{"n_layer": 11, "d_model": 320, "n_experts": 256, "experts_per_token": 8, "d_expert": 48, "d_shared_expert": 128, "activation": "swiglu", "moe_layers": [0, 2, 4, 6, 8, 10], "router_score": "sigmoid", "normalize_top_k": false, "routed_scale": 0.25, "balance_loss": 0.00949, "balance_bias": false, "shared_expert_gate": true, "init_std_router": 0.00655, "lr_router": 0.00117, "vocab_size": 8192, "norm": "rmsnorm", "norm_eps": 1e-06, "tie_embeddings": false, "optimizer": "soap_variant", "lr": 0.00558, "beta1": 0.95, "beta2": 0.95, "grad_clip": 1.0, "batch_tokens": 131072, "seq_len": 1024, "train_tokens": 542000000, "steps": 4136, "dataset": "wikipedia_en"}
Below are experts of layer 6 (counted from 0) of a mixture-of-experts language model. Rows are named router (the router's row for the expert), gate (a neuron's input weights, with its number), up (a neuron's input weights, with its number), down (a neuron's output weights, with its number) and show model dimensions 280-319. Each number is 500 + 40 x the weight over its row's rms, rounded and kept within 0 to 999. Numbers have three digits each.
After each expert's rows: "mostly gets" lists some tokens that are sent to it at least half of the time. This comes from a sample of Wikipedia text that the model never trained on.

# expert 108
router:443526531494458472497455460553476541513442547489449504486545513545624586545470468491522440541485550506461506495420506577
gate0:496485439478522539486517502519466521544476546458542451534506486537486527512510522523499490489499538515486481488533500571
up0:534430428491484552504530485510466517567462495454543451513469446513510487505548530477497544472491540535454466489497520537
down0:498522458436567524462552539471495524526507538511698497487442457510436521562510532421559476492451547502472472555445444519
gate1:516474562497502514508558440455509508425395481542389471477488548520575592518514491524559534461499538540546595492519497543
up1:500595520455540522505467468426480490495452532487483509443499616551564576451423506435426510546463506537590524441564475501
down1:468480550539504459432445492587461512430549485526449542516472455467543500527536447416473403501517509557480474477518485533
gate2:451461474566439521523493539551410488423517508507465566506458544459446478494490463508497457511488563500544523480583437490
up2:486514434551506540448454514503518455455513487509454502442488625501429495467553469527524506529611524491577478469509415493
down2:490542550380554498469547494466486493593485512502560470502533484494542473465475546462520510404451459542455499555485505496
gate3:433570526474481529418454495508505493564515504491514493508503510565545501556515514514504447426530504488493557449442509478
up3:537470491488478423555527531534523470483522485587486508480486514445473513437449553488501527558412527519487537565500561501
down3:470486463498504525531517524415477466442399532488359527529534461413546483489511469523519551448470433445433489530483459449
gate4:481514520508534506449422522457430491485574530477532475444559510568465543493469558531480486485439491454508518424418588471
up4:492514555535491524479457422486415528446517495519513532443458500588525528436460509481515536553509534571459555436439509507
down4:498514471541539534435482560455496491542509519444586508440521480535487490519535498596594507439540458543508420448555466503
mostly gets: "\".", ".\"", ").", "."

# expert 104
router:489573507511582490509486464509513493550445488530426545538547551559560514480503472489510479544533497488463458474473476512
gate0:502561520528562544525525505633522511543428484506505539566469528520509487497517539586518423491533457521549462482487465532
up0:529511502493542494448536447532481466512421467475489585522496525522545468479534489448522465498535488548573456520491450542
down0:540486551446465475578477537510567543537498613500427472560435420500490520509446523489490477486455514477453545531505423425
gate1:472498482508532526463453502506465502528549518461504527514466512514517499496473524547455516478464505429541478464523471476
up1:476543480563521455488534486502535516471535431524535444508499445484540422497488503471588543538499516523476436572495461520
down1:473493461475542499544511531539483424497460514506534525510507593512491551526521495565487497458522472485481507533586516461
gate2:452543448462541545505503508536504526533532536499473455526510488486490508539491483531473473514508525559447474555507438479
up2:561568471525525516470534522582509538536437545513533475556560493496470463520445490442475522532508477531509538503550560504
down2:445412502518483517459509461546482512572475518443447530455534476490534423510526487478577503497553444489464427478458545498
gate3:492548522503439437506564496511526487611483557534478506404517515540462538498522479424495509515536572464495460487495465547
up3:513471490421562571458426519432498463425525431494491516553409458481501442561454500552464546523420472555542466577501558480
down3:506462463498474484486496469506490438447517416454475469492516479528530525466536503565533544449448500502542516511488532447
gate4:546520476453540521462540509481476488499491502481504449498510496423516575507496494460464487545553501521399459555472536440
up4:500527467461484495470537525525533488464428468518483518508542484487540550563491442542505506596608552505421496572424506492
down4:463518496452520546481592456448524575452448430499463484540516471490475475522528477513483490610520550524506522538460514538
mostly gets: " →", " \"", "://", "featuring"

# expert 17
router:536531483475479485498527482563513486499434507431414479493515476493599562588482485500540496511490554529496549497456492565
gate0:525541416563517509435420508513583522512440494504458517498449499465579579493474408507515596500582492509424509480529510548
up0:506509579458471509555498457497431451476538492459529527547480557519484432446482523456493441485461548499549457482494478486
down0:493561489505531455525499484519462500507440479405537418563407518486508459555409475499497478442488506506536439542542546556
gate1:462500495487481500539505488545524448490438509402469468488537480521579594521456430508406516521493475486511520560461473496
up1:520510459459508430577479460509515494455484546476514431424650607533499495479500471545416525545524478445497580431521438486
down1:531596505531471496512564436482520516534501495446423455464527504495505487468486435527524545600528497481511442574511585504
gate2:508487441539541477491451517566515485539498601485463609570555471442526485592551473529485464505547581548491565479484415536
up2:467511465509525519557526499502500590411524529418495516564425543516547467469503505490483494511563521522477475476525487502
down2:512473512413536451447473527557503405511504480609467558473535468486488551546527483476537538500530491527452538460554417493
gate3:549493541476481491594495499576506471542509527443547545508471451404524503558476593415488470489438549405483529473502539597
up3:514500451501458489501524472386538549487518565509541527549534489490498463492487529467483542482550545530447446435505493544
down3:486526513504459523517515501484511542494508529488456495512497531559564484511507548425555482542508467513487493429470525495
gate4:493404486452517518556534489547435502474451523484422511463504504535523500490469409483514400469516516473569511483429463534
up4:480591577480580495539478507460507480487521468519516497537499517454445444498502423528447454496545496498536554458553499516
down4:448569498499515505496506486507470464528541494492533518463486529517514522438548484470493512487470524427432531546503507486
mostly gets: "owski", "ová", "stein", "ington", "ić", "enburg"

# expert 39
router:465512544493480464511498484547530460452481499467415563454517542503560533514491509515475529501466522516481532507481541541
gate0:517525583448503532505556501500522414552548500455530529511506502503546561504455556513548501582449499478406424534507562452
up0:429482469550535435522500471559437607422475498522537467512477587484463505452485445497467497484551460506592521546559471555
down0:513428474466527448400498527501516481439474477529560473471433557496436463508524511496510495455521504557560548483478491543
gate1:539540523488473554519421514536488470499513516513487510456541520501482477452531510388491467513506475465522545522470541581
up1:527518546476410524526500537510488507539556526472483468491477510496559485464502465468457483583522527510499427461522511567
down1:531521468454490529448480548517507430549487528500542517536527516454457450451456505442541453502582456439447487563513472476
gate2:527548556535524462456484488468572396443503476527508531539452515487477526489521504460481492578447512538501484506480491548
up2:480487539486508466558550465488557506513543520467491576532476519541518532509431432534533455577488462416535532491505504435
down2:464434502461489485422585481539515468570518520541532522474481522491540511502522511450534491447512520601435500464594504536
gate3:506503589463522532558430467418489493465505501442498615435478444515485494493445450523506508553508515464457459470491485562
up3:502501530544518490529560469465510455447589518493490549464525536520531519467503503579563553585515554502452423475475490504
down3:478475576487512453554488516470495502509481514506541524511537427559488502467494565606469531505488516481470471487495478436
gate4:527515473463505484517491393500469526462517491483518552545596497493490475477479440514486477541532455522527539518508454501
up4:497461467517534503534492508443514499516474436540530464496454513500514493534459573542508453460491546413514531534500518490
down4:477542481473481480474517506539487502540474468416549541523490579497541458492516552522502526504563489474559496496504486511
mostly gets: " footballer", " politician", " journalist", " businessman", "British", " lawyer"

# expert 214
router:437489538481541481460557517540590441538461511465406511477510554458545522542532530498440555515494565534467506518487526548
gate0:444513444473524540555502583506477489505461420475501484537493487479520520569489539442480445472527470450514485534517442477
up0:462517487457553513460494518569492459501580497490485451482533538517398494506535508482447458515538485549517463474536493498
down0:566548512530535450480509594459570528500551485514530498493417498473475489484502466514481539485471529503418503499462539515
gate1:488518516548538464477494510407468504606577522466599462483591526522505510485448579464447503424530586514476481469471512481
up1:434442520468584448451464544451508534516529524513508489467561446535477508546497468492490456394475399493525482530492533524
down1:466499471474503522507501458481488504500529473476477521452510507535522564444536518532572472479456500507479489521446549455
gate2:506565500484486545544508497484431477450457462542477489500585460570542549455481516454539493483527488490491499523418488492
up2:528455454463495551478488595520480554522463526467421539550471437520506440525425394418530459469492454489544482494481470500
down2:479442454498487550510561529485516524462532492532510493423570521458488518464559495443418459518493571510480527485452460416
gate3:563493582529449517486563549523544466570466501533377511467428524437546503470433442472427508545483475524483356472590451544
up3:516510461441531501522423503393464517478527502504580441482565481528525501471549554498564526489482505497455565485416489451
down3:525463596580529436427524495490497527526425535476453499574489493549505425559506439531519522470387540476493508506539561588
gate4:490439474495509551563535405524526499507505429475496533457474505519500458524581525515458515522538501501523479471510486520
up4:511488453541505471509536361518508508490453580551487508504503496568500438577510461491433505520547534465569515523472507506
down4:539461448462595518474516426477491477533545450458485488513516497453537526489471485577596546530457500431573510554508505501
mostly gets: " variety", " member", "featuring", "round", " few", "year"

# expert 94
router:502531552446517527480470501477485423523493490517413507419516519455498525585466430444589544442484514534454462445494537552
gate0:498488544412509465565436504493525453510462480509454432400490528490514497502530473542488452478523457502483505431493432514
up0:546493555478493588451478472500502479485554435508498385464492507522457460558498492532591483567490483517526469441530471464
down0:456498506483463513531490456488526478495548470528490500492521559416493540491513475472479453426503476469559541494562487474
gate1:481542506516531509476478507520444538421478503458473499527477441484466538519468452539492519465605630445426496465433479422
up1:527468522470511439500518541520442513520492557578500493510515477476433515456510531494482555495499566537534502479465520535
down1:483431492461489490541450489474450512438527542548524436526498507470482550511469551529479486437517487493557523494489508504
gate2:479524492529484483473492575532530482461441456567469525443438452552520530549435495490503619460551498545473430499449428532
up2:471484514458529453510501457450510538513494470518503490507601466556508461514455537489572462495459436465500531514518494472
down2:446546592467461489502529475511516495499509561484499531573486579472506503476479535457491525556496481521512533444528553481
gate3:560556470491518505457502455504595506497525517513514488501473514496526481489483432508486466556548519488491476562475514467
up3:507473464443533510524566527487528511552535493558525473506467505504467525440526568470502496465475459485563483536515527460
down3:510457491502444439493459466546588510509596462579539468546586559485429458437509495532541495493538458552553531495503533560
gate4:556487499505497547451553549508578459450469484470500510438558548589563590442523574484521490519508501456425560601406523534
up4:556479443457530493485537514546591450533457488537484461428570595506522582557576563441502489452468509521463553510462524527
down4:559493507486503525494517565560466520458528505482527460489498467540560529494554504602514500503480478499490458516453553529
mostly gets: "it", "bit", "et", "its", " outside", "pit"

# expert 199
router:527501542480554388526548456510529471530516528486406451437514523524541503478518479506490465429480515564471482501473489528
gate0:504458499476468467489391488463547468551479515494458479546453502447600494484424518505498513469487505513500477496502473466
up0:479518482535510563486592532528461452396493470454513526492495508551416545493579475537529515486477509509455519443502552512
down0:441570521529446477628463506474527540518474444559516507575473520497466486571411425587530557516477398518537482489486519552
gate1:509465553464603489556612466486515477514448471455531499563515500503566544531495483548483492486541502452416464520529574440
up1:463466494523464521469528481524533512577511546569484481545476564527515460481545488475491522518558510475586520442554566501
down1:569586413450522520535528511507518463522506466503445483526512505551553487534515496472524462447511511494562524516584497529
gate2:441496459475558457419493515470477451509523491417475478455500447513502450520508465438508448506537506525559525460512439628
up2:481521564502545484434529491502405473603534550472483461464458410526450436453532487451516487518471477511568528498484407618
down2:516487572532489496538505487433509476481540522503482518502451552459528471573490501493544484545500498428476509517545522469
gate3:516530556507558489456530436462585462539532457540463497476492488508520527532423486487522487482476475478482473479468527491
up3:511539455513468494497515446559480550468489527519518526524471488531454442507544484456528523503515470504590490522540470492
down3:530497467542472485518461517458528459492566469475543502504525450479554567546453540502511500509528454457469500566472511527
gate4:518535554499527466548496511544524434464476450460429462477530517572545583482481469499518473529473471527559475562503517486
up4:442408519506508508558490479467502555496485463486520463486506404479461488438517517506485509485543496573483500484529457538
down4:498495485525520487443493565536447383439435443460538507487493461494498455456464518514514451503443428474486413536471495512
mostly gets: " sub", " Sub", "inomial", " Candidate", "History", " Animali"

# expert 84
router:515533545458522521497525486480527452501455498510405497464535544539605496514521482538491540520573478508447442514481446557
gate0:518553514485461508476516431513452532505517534457472593409452454453488546476499535561410513471382535483501467554481466494
up0:539482509465591420542544496483527484508471505496447458481494532541506530544482566526560567486495498409501546436564516507
down0:502551509467430537543484511515532488525489524474477482509459465496457520473466488486485559518484486449441467518506513611
gate1:441501544550504447494498493451521429484405498522428545450517549476447451567444483596577541455553454485568520482514479510
up1:515469517471472528412488480490498526494571488501526477502454450398462486531516500554525519511443518514464499464510474521
down1:414539498500476517517521541463514518519539530440450451523499493544527499524467502514487495530504480536503465585483473477
gate2:437519420483450500445526464463510461497508536530496479450568462474458518569493405494459485509458512519506499498485557502
up2:514442517522517547560492519534498569548451402521436490543528443457529495408523429509467498510500485515522477466510525472
down2:491538471544551573541481516580461513525487529487544480521465500507461494480431484498488516482512490481594543484433569453
gate3:476480494505508497519513531490580496542498441506445438465528493504497460562534553540507537457536494564488459457512483482
up3:507504481495548471533499466514542545468544499529540447470518511590606490481493547487537504555477520493532475425493566490
down3:521569511533506483526495516440547531448439524522493611511520502569519506523475544515396540526535554473518515514507491541
gate4:535474522443492498492518402477466510519490510482482532514482505472479505517477466473462459465595480418563490424468506510
up4:519449481488575407472531419530461529573522507517482466551466470434469488574441435492462541477568479456578426529428459521
down4:571516495540517524484525496507453492521412512563519430486523500471485506501477439595465573514457495513467460497473533387
mostly gets: " due", " order", " addition", " According", " how", " idea"

# expert 255
router:453530494478553454499552499524574449603500508454464516499515571463511493558533519485420478501490499504482493484477522573
gate0:438579564443537470533478473498459532528515473476499536554465522476473494464493521479510489520466532461462552561479579521
up0:565462503480537537493495495485473456560518455453514518507502417561494459522470499477506471492472425494594518538502524578
down0:536467469419443507439493504486546512492508442456473507481469466497414559467471440480540489534381474491444461489507425500
gate1:507592508532489488461579458533547536516487482374481596490459503527517520530531469505476515528553524444490471543490488547
up1:478563510534485467510541561567532569520476465470460558517496512441489505524530493503486503524519478446440415509484531549
down1:521467559547527436496523525567506554491437526531462499523441489492386483512528443489455557453479458470436452459470516474
gate2:504523482481499529384494499495511523538483558496473501459457490483478499561527466550475451438559488466502497502470464477
up2:516496506522520544514518414476500493459527506499516501514528524507477466507471457560504441499450452461495545487523498459
down2:492545435493553516446512564463444481538453546460470499531477513535440509494424435539460521540462507416576579468575480466
gate3:420527557594566486511509473417515452516554519503471469561427516497527462492430528485452506494506519509472549544531507524
up3:577507513523431536429500490445549574471509462510552489464551496496512518475491529541476436442512496444487506480518465504
down3:557543472446541512454445518538411483494546420502576471531488492461511489471498553524501509471491538427460452535497534487
gate4:545475489534522482483494466537536446536506418414497507572499536517496531508510523516504422432593494518414528480440530462
up4:518577507454441502582615427454490520511431572577498500465486452517573523523530481559506598503424553465533523554534446494
down4:528407456502531523521458468500455501516484523473509487507489525505502558464451459523517484464514501483554532518479516514
mostly gets: "rthropoda", " variety", " few", " member", " result", " estimated"

# expert 245
router:510484538473553439494483478524531481527529507494419437456478503512561526465527514458495483509484570530498532513469479490
gate0:491523546515508469470527495497436490485518514477467504529533591467581474489496500535461577520458550509515379515464468551
up0:514423459526491589430565530492513520495490457502478492484471525483444478512469415464541557489480495500497503556577498432
down0:526486512595451502499566533431480504443460461429615562498441533527484533555447536474482514537512441485532525456491464574
gate1:573498596542520563491479513485504500502489546506449559461487429576508581510460555481557567508480491576466516559512412445
up1:477560477459440402530472498515507479463488545520439495450530568529560524560500517447472477475559473581532502501481455459
down1:474433523528535471507448515492494518460487493441487480500511570486523535495508585523584408475490477522446490466484570481
gate2:461484459420545495430477516485437508514523487483504465522490531436519516522514450432523539461503425472470496495502496490
up2:537521448379466536501480530525635537499523565497496461483436484464440518472534528487518491440452477577527405495489437537
down2:440428471504398450552482459469486531544514533494447522513498505575469538477505495471501492487508517569563600539518528551
gate3:504555523537481562582412504541511558498511540479432540505483445469539495476541437489480566525499575545509572483492491478
up3:497484420486464452452537424472475509485513453544551440477570519509524508544472547571537533537475468524497507467504485538
down3:556506563456438514482468530427525423446536543491522502558461576446545507480514501502438520523514440517494468503545532506
gate4:481425516521565490550423446506571506522464515487475501471481518550539562573505530460482450477508500490527478436489489551
up4:558485568514465486448520524498464529482496409477476494442493486480494456449506489520494588531571491526463471523484524461
down4:480512454466454494404502480530510534477460456460477543458472484501495490509544469542496492502483513535570471532516433481
mostly gets: " Preced", " Coordinates", " Succeed", " Length", " Genre", " Animali"

# expert 241
router:481514493502519478527512445568488473512482558504393525486507512524573567489579514507500519486479531537466478511462472521
gate0:483501509496491445530519505495509485444522490543448539483397514521518501504475535469548485509515478511510543527503524524
up0:513438450549494581488591521489506499454536531485493550514398462519469537533504566526509452484529491550468515485505546489
down0:549455541492487499511576542499529514453459532543512507505436526492451472482538642488487479541565471531465468556407441521
gate1:467522520545551506471521521533571518495467559450427526529570474413560518518459504510522476488496494550508464469512493542
up1:511507394483449479479551451444458449490519457545531520528546521505491477455548439509482429544524488502484512554523514482
down1:437465485545522479518469464487377487516489529471558535435487470454447522496510539556512480573506443442488488511543560467
gate2:430512487494488512484510480455563406485517531445480546545505547515533594508420465579477502507549458504460507440476491477
up2:514522458526463539511456515438486518476459464533531506455503455563491485536560530407513470568492507434542445561503496568
down2:502488486522514427477507519496482444571436488539461511469571502501535475455468553453467519469474562489467483530497472512
gate3:475510518451548474523583483497464491468515535493502502572531551498515491522512543481536515504454546552508460543430502555
up3:519483536502440556526510489508576505527498425590489445479461481530434509515517481515510489445521526493503477485507502468
down3:530502570532504626567580535446522530530456500463456511487485566475498448538537527518496494441497480555454482573559450442
gate4:554570513466506511480522493550527517495506456467484508471482471508542565453514469434416507515428533519483438458528505460
up4:511472491442446499509535544492437557457528445514519558519537492561520491516478510567553558514546555550482510509536485517
down4:519487513494506480458415560575485509505453476504463526542488508503522446539449544525518486484472489532521536488453565465
mostly gets: "eti", "curr", " comment", "turn", "lev", "ception"

# expert 4
router:453504503470448447489520492555504462517436495438422523474496492480526559479412507502496458499467570553488498541457546577
gate0:464449454489549412507415419518484449421442585498488437486461533579486532498475497531524499516542476499465515524491487538
up0:524559533551473539498550520472550539579569495515548578513557472441507522485558518453483474447487473522549526488527483465
down0:460385453569484510537503567520485508551433513437493496481502464565502459487471541499536557572521467518513491496531456550
gate1:499496550481445411501490521594498515501500504573527436547483518548553500511520494477533575404561549453438424473508512472
up1:431527505484451430500508462571502509545548541560535427506456516538520541445460532447468540465501569467495423527528537535
down1:446455535514461483525469478424482513432542515610497437546519527556492464522468469430486515496523504510526469574486476487
gate2:468519474390527517477520587455564492489550480490461502544457556465517518502491504512520554493516554507501486562459482524
up2:502511492568492461479512408486456458488464527495590530460501415540470519535504506566478413469517472495504550444543486491
down2:486493545452460419486535455509519535444566518547479415477528564494503538465473469472488418466504505493504507548483476457
gate3:504519575443444501482551498484520454553495474467449508529552523495542524514446460496432423457530549501480514503451506526
up3:437523477549512455506495469420514579497513511503554448464472479562470394512549474459485542490545496499523499461589473573
down3:480472478444516529473436543540554492452479525456559496482481457420507572510486570495447388487525499561457502527494538526
gate4:425468585483530449523458481537550457516490481520520469480539403502472525442428521552495473503430488527444606598453559483
up4:456538467451466443462526420487483498502553528541500464585473502520500526541523446547490504600525468512550457500474525536
down4:536540512521487453495511490448500488516540530481594466474472455518491439511596496510504541545513547536464522438437495509
mostly gets: " Ontario", " Kentucky", " Illinois", " Connecticut", " contrast"

# expert 97
router:476570494461517484498506433492475497582495578528414501519499534487521540592462451520452476461462487475488484494475516577
gate0:472451463502540486496493558581538481518492529514456475519455543441557508523520400489471523447499537476566524346495551506
up0:501508487462495455545487521578525454404498435484479523463526478457463585425491483479442514527475467497550508561510524487
down0:623508537545469502469477457478544454551538551406482603453553493542436540461468460497496466481410466582564487427429476584
gate1:497539442570457510504514428424490505472439557447497530503480534429510532514444492504489497490482484516472542547521497471
up1:502542529516573495464541512603530515541469464484472452507477423540517522478561441491546477548510561448494449492517494519
down1:494429543482499436513488532464567458545479494554434544567398509514525498494489540560513524454511481518486539502519420429
gate2:444506529494522504439513488556489508537489522534505510484509466543488547505444538545482443449456564441487589543507554552
up2:513452454602521497500507494556539539484469543490481492534498498492533503545561497479498521567512508452525532461542497463
down2:440492459570446541496457440443499474477489464518525618548514501428506453486447549449524549467515426516424508488463492545
gate3:492555467501515513455586509538458504492519480463429518446499498428454491487606447470452490444484495537554488502522532518
up3:529434545467487470515521505555560508518499421481513529458482503546483501467465492482550579529495562609487514512444540525
down3:527473509518510495515529526493487501481445486585438604500477459551484479451544505454499523486489491492427435491558515529
gate4:472506488523541461507556486491542528483496528480476449492545546531553465489492489441416519515542494568548519487498532494
up4:477501459533514532542440449473452549567525439555495557450496436496444484470490525496556465444509451487504482483527533500
down4:592506541531505449508534450526563490559494536465477538513503536507522506510530465526527470508510494500537602527518449535
mostly gets: " qualify", " give", " be", " make", " create", " participate"

# expert 64
router:499503450465524434495491525497531474488499571532426517467549517532536550466576458470455505507498477513483495508470473527
gate0:523565493429497469510464454536469495554491505463483464503490567588520474533535525466549478542408505517421494537507518524
up0:444556450494433513519505481521523497547481572510487507480520504549524525560461523499509503471499503518508582442467465561
down0:440498505492523572510489450504479480472523496564477468476525501498444525464492551519515540498530480466483490499480554497
gate1:475498502496527512500498539440517390510526491473518481554459535480495508507526472536506500526501500536481471489530493507
up1:472552412502577500494543555551518491553494488458502492476457464510472593483510557482480486472517557538550537536488487489
down1:443444506513518466493490515429497443571473528551536541488519500496551458511473596462487501527494510512500517462389587464
gate2:566524492459495473574490524456538531511470468471499513567508548511559558499463482492524456487514506461544552537493455598
up2:392512523492589468503468480558410494509483502622529514496469491523443557535454499545467469456522535521484456525478539489
down2:455412534472496518542506489499502513486445545571374501444479482518512437508480545527546508434490559479509512502404426545
gate3:478454510465561487443490536462475557479514475491464503482561472433511474501499559449490474487584490473446507478502549480
up3:531574606541419528488545466492491521469461443518566539455475386482468504505518434513447505497502485491406565502546475449
down3:588490505461472453536495547494583574450458454454508481585449495449520554507524445505470440540483557459458506536511489466
gate4:500497525482468487499511577481508459453457596498465522441498460518542553531516504508466515449492455464456493531434515504
up4:448516455563489516463532533502538515518491525456475559455535451413563516463548485543479473455470418440433447512454504458
down4:540543493464544523515504469441506528437533501491471494444450497563481528592527407486497448503455488521504459484536468550
mostly gets: "curr", " Pres", " Subord", "Outstanding", "plic", " Occupation"

# expert 29
router:463512472465552523493496428493481461564458600498422516484507503517532575621449456545472456482484530473508590507478489549
gate0:472511500531513526526536489517531480480466538446492522522514498525520546500556494533416524541488499570495559491478476525
up0:516530430486487466524542544456521520497487522476493471475546523491526420592490506499515511532528486474534438486470545484
down0:456519481426442505527492514478539497507487471484604533510466505504467495496405474494509506457388483495508447528556468529
gate1:509507455495516540557462541568482515524437534510469533498537574553450545560470430543480514529509486437637626460505470552
up1:529475413512528470544501414571445520549490494496486460438492489504516533526496480578484412570496506415511527455447508516
down1:491511511445509562503474509459523583481441441516531552506525496497412468473449523464483424511501508479478507476449462465
gate2:489533462493521535488528524513463489502464467446427558473501472489557514521463474566562474426515483484454582495515483518
up2:565525460535569511457463456555475482538465449456520535495526460524499507590437473557475523499563499479531571459554507587
down2:479430518522531537543568457525491515489419489525498522585488518482550510524482471477506506541450556523536523566462524473
gate3:449526506457515518491487517508499458542499553588452544540443489468565492506420518513545492512513487487428463544550542477
up3:509488486482483504503441503499510465563498553559529439518474613559552452480468521561480433428492527511494517475494474441
down3:489476486494610535505534566485472534485493476444490527477448504507449445490457492555483437498469514545554513431527481482
gate4:474501438562479488496509492482510471512434529462471541534493449391475498552498505450524533522480549519462560464485530527
up4:560446493534444478535519480483512461494492499575466513439476536497505478478417504485484502494542479498476551492477520501
down4:466556534463530481535506448524556497452525555473502517568522415477565420466521500524504533449471537531429475576535494498
mostly gets: " be", " qualify", " give", " make", " create", " take"

# expert 47
router:503521530453515486501550476489512464548473509468446507479514448504540531452501487465505457454433562545445494529442491533
gate0:535452502419466432485493621480492518493519507512460529504455503480546487553505487505447456466528482503560558501503417552
up0:482546518499518592521460608551428498445530493449507568487505516468516472500522464500418428459545461421521488542520519518
down0:471509518470492548558480531548511482428446485487524468530472580487473492492547519525522525431524517525451497461568539517
gate1:541535468487541543516518545489594487543448483518481470557494545473534438567478471517449574526439469477449463534473549512
up1:537424502543529537452447538527429437483466474503558541486509467521464500495528490433468531465517437459524531486532494532
down1:531564505500514414428618418509480549461509432561415431538467526498493518485483497517449483489471506467516514420499472561
gate2:452505516525475540538487489461519525548499498470448431518467499505533494528528526472503536520562506468413444515453473482
up2:416476526502404459567477462506458504545539476572502491520453522467491571528427487564475525504538497534487510440475456508
down2:479532509559470459497521494474479491473495475504491473439542614494444512516527530534476526536491514568499576568499483571
gate3:510470490467454483491474474467450525492529534485475548518511456516531535484481452545516425504528535517487456498484497505
up3:469440511534442403484503488411494473529532629482488449522456523521520458481425501562503443460553489544450515488554469497
down3:471443525506535449439557525569510484522432504570492531487507490511501456564521523484458554531485468473521520506576520519
gate4:548429499452432509542490536519513465566480446548475435481475504474582511458534465584532526450566466494424473555520515570
up4:480495538509539463461479467476541456494553497478526425566520481496466447492531569493512481499486475518519496526440558524
down4:544591497530460487473484427559481506558496501571416511506536512501446433544494548547565523502489480494425449499450519512
mostly gets: " across", " addition", " contrast"

# expert 72
router:437522485446561434524527427506502477550448574454430544485465497484540539593417461494445468462473553499492494495462483578
gate0:528472487525563470537503473444514537585503500515457483500505471468584489543456467446551552458548591502480522434484468580
up0:475550605436417563545491549535513505501454497488534486523524461543429531432540515517392496567447497480461504499526516491
down0:416539500528470534493481478557551450515477511511459503446587491483469488488458435552503557474513486475516465547493554499
gate1:449587525474518500517527562501512494498535461514493498575547461435479517530466463583505494583526475527474511516437490461
up1:529438520468523571528450499569515469572450487489491504467505534502528531452482452476514520427447498469560507515519522511
down1:501489528466554540526527480454563501542503433528524569506464564574506495560510536553491518543582534528450503487482467529
gate2:528545391519429512434519515532568465485503482488469487436528501536522532487489477459503566471539430441514435446483536503
up2:509519572505501445480430533523542527464542531458528511529523491463516504524467598517505553493512494589471466546436478524
down2:500468490489530475545455454456437503485486583439515447537488477497482506501513574469545510539513491467561607525433556524
gate3:482509504535505501466500543528489522556461472514456541478480479568538600489556543507573517524526471493515498506452540518
up3:512424508510491510547456482521464526489483435471553443484517441531493463502508513513490451464487472462518557557539509533
down3:509535472526563509574497570461537465509506502467469467482474523556487463538496464520547499521493464492495546477600527519
gate4:485489496491513409426546467456503509523457551456453504517486512468499558498505456544496495441433507531492525481420501518
up4:415482467516537384463511426438537504445465543440502521475506552485499555553415487415463447490452456531536518528449520486
down4:514404447527488542457553475488450402491498507523520506512477486535576529462455520502576519485484514501546456459443513589
mostly gets: "mathrm", "---|---|---|---|", "frac", " avoid", "went", "II"